config.yaml
rope_theta: 3890.0
max_grad_norm: 1.0
schedule: "wsd"
Below are experts of layer 6 (counted from 0) of a mixture-of-experts language model. Rows are named router (the router's row for the expert) and show model dimensions 0-191. Each number is 500 + 50 x the weight over its row's rms, rounded and kept within 0 to 999. Numbers have three digits each.
After each expert's rows: a language model's description of what the expert responds to; "gets" lists some tokens that make up at least twice as much of what it gets as of all text. This comes from a sample of Wikipedia text that the model never trained on. Tokens count by the router's weight.

# expert 18
router:560488508537460509391489498532471438476476416468445507454549550536576461530462502492431540452526475449426475561546477508559531483500606437502421596556534572472471438482518557530538505431498448492462447509404524545440471486531526462522502546551517494510528424589584528488496510514536524371472526447474568612574514489588459497495510402483438536545379498446558485578389453438477485435500535471461563409539513501484437408565548451537549561469568493505500459535514473532609532458532508570478544519588557430494452445557488446427526481472575603559544446535465502568443512544531571461
Description: Abbreviations and plural nouns
gets: "p", "d", " ", "b", "f", "ass"

# expert 55
router:529560492507535485489462454422522509370521430446510523428562582591571545433483476494490556530460422459542540493593466512458557528508526471513452535450457528439493611579488464512501520454541586450409502475511573406497479521540559485379530536446558464453478507539492444458517475523576466450465456559382496519497534421471490529422526550505499544477495459526582451583519514499553595512439519573481507540443477500478503536519472503439562530544477395548553627546539470470419519571562474484432563594458453560470465560542537527418506442395537426449506473537407491462441486521439538440
Description: Early pieces of names
gets: "s ", "us", "the ", "his ", "uc", "ly"

# expert 44
router:491523524482467495571500542467551501527518562462505526458404552536520607489584467472481468466562476462489495443469470581485523493511473602512409438545506602588545476548503448567481527483456487569479513501421500596609400496467466458431466475550558409590547439597476474506525527476504448541450478567487404455572474520485463479514523431483462539485439487487427478545461595485571500509462456442504449506484520453546506550540429494455378410606429520518488566465487444604470480447515575542451476563549496489422616520494354539484468443538547517468513462455499528405435478527520478447
Description: Determiners and quantifiers
gets: "the ", "other ", "two ", "these ", "a ", "several "

# expert 47
router:557424453472589472494546511529496539480454501521452429401551543506530499548439513477541373414568511421512522505553470619504551460532529565501450481452509479583499508510502390582451498555538488554571465630466570506534486500555523447438578471580473527527543408486390467436512492449472478581510484433519487551556576501476456414497538505532538537535534495547603502461551477528540457501558467444565551488532462536443488548382472426534502497507513570539531506480501612434458514478467477418527549580517561478437569494419423468461495448418400478493443504553509574539503549448464438446
Description: Codes and symbol fragments
gets: "| ", "x", "_", "X", "TE", "."

# expert 49
router:523458470500527537496546457486427464493502408442529542545488432374554552434442452491465530497500534442514572540484487466544574542465590534465428542594480505519472440457513539564437492430456445460536488513421547444586495516424499544514592534483543528502527566563469562512421413490545442546524511456546448486540457582556482470441515443425607419587485433461518405499518523499470463491494449451551552512497525530561591559559490484501434494558506599556492464449419530464588554487446586518522584566527541543481470440479441562506517472406409506532463552603516543485433425437549447431
Description: Single letters in names
gets: "z", "r", "th", "N", "v", "."

# expert 46
router:472543552501432538471470477564431509501515593515519512542428431511545457545464569554609508555556527497489524503393490546508521479543533489398583451484526539435533503538497444526578508536540453404536482516515497506561507470471531433487488508450581440542512511526511376436399557604469407417449503505453562497535550546461535422434475537522543504473492539437512563407465510440573496553550507512577462416488506514460512610518529421532582568487433437508489493475560512534539549533542531500503551575494512535423466483425480544462416544490422397600478355495492518395513487499467444560
Description: Tri pieces and digits
gets: "5 ", "tri", "Tri", "4 ", "2 ", "u"

# expert 29
router:425584387510500467584439534537576496530503551535508554446487503552565565551495484512612418502516524479401578516487496404469481557411400477479561559470559425528492491561537520459478569589500454523580576510445501499472454485513567449529479516378551484448457494457441401494547407521505472464534498531494499513514462419582430442511499454475439518467556519510459484447420406493478554504602553559527510416535503505370466483605529544596531530439547518544524557513517373547481486545488475461530537454474450559448494567598496479520520565516496483517549520446493443463479434439471530472
Description: Prepositions after set phrases
gets: "of ", "to ", "in ", "with ", "for ", "from "

# expert 10
router:499484533448519587451453460568545578466536537544491494528471492486460475545534477444406588536495564542497585428534544550494490488469530469514418432527467446534585449529590467451537434469524490439561410469501467504518541426411522454553491538408499386510509492498434589511451483440415610490492544577468467480470468576443561497433511463530556487537471528495485576462535582438441417424447530453496546446452497489561555526469566467483468538540563510438632480456551453517440536486524510499500524513481462601470533440501421569516550522512539518580449471414545495579406628570515573523
Description: Institution and league nouns
gets: "University ", "State ", "League ", "School ", "College ", "football "

# expert 21
router:433522527452575481485496522491547401457531448516510527569447535492589426502495423464435546462488485427467540473525507505546461468580530472495381551558530426500480493533527457443476497429574433533551511515516466437503412592471398451485572492574448531501605504484475607487532454451558471538557461488508461528545427455571529517535516476444557556516454606552525480561483549525463468486494493463556539441500384452526605552530543573479525448425509568582550573470583563487522482550481490489519521560516515478451486570503546514551463405387398509546452625451533503581450575475500435482
Description: Thousands-separator commas
gets: ",", ", ", "200", "201", "199", "198"

# expert 35
router:403407454445439506527526542517545462585486455576435519481531510495541467515486564504513512538503540567454508529493436486470608593504510469546521532452566567599440453567532545516472532503516481520501529428471477529507531511466542615467436541519451502511447397464564470481473560634497498462422563488561570569548443507490495397603407495470500456514542520412375509500493446426440552567597523531413458545635455484473440432478488543517402553497424510478505481445461521445490547436554486461522591589475492447472505462526543476487479493498498586535443419505447496501548416452483519511
Description: Verb stems and prepositions
gets: "in ", "of ", "to ", "at ", "con", "under"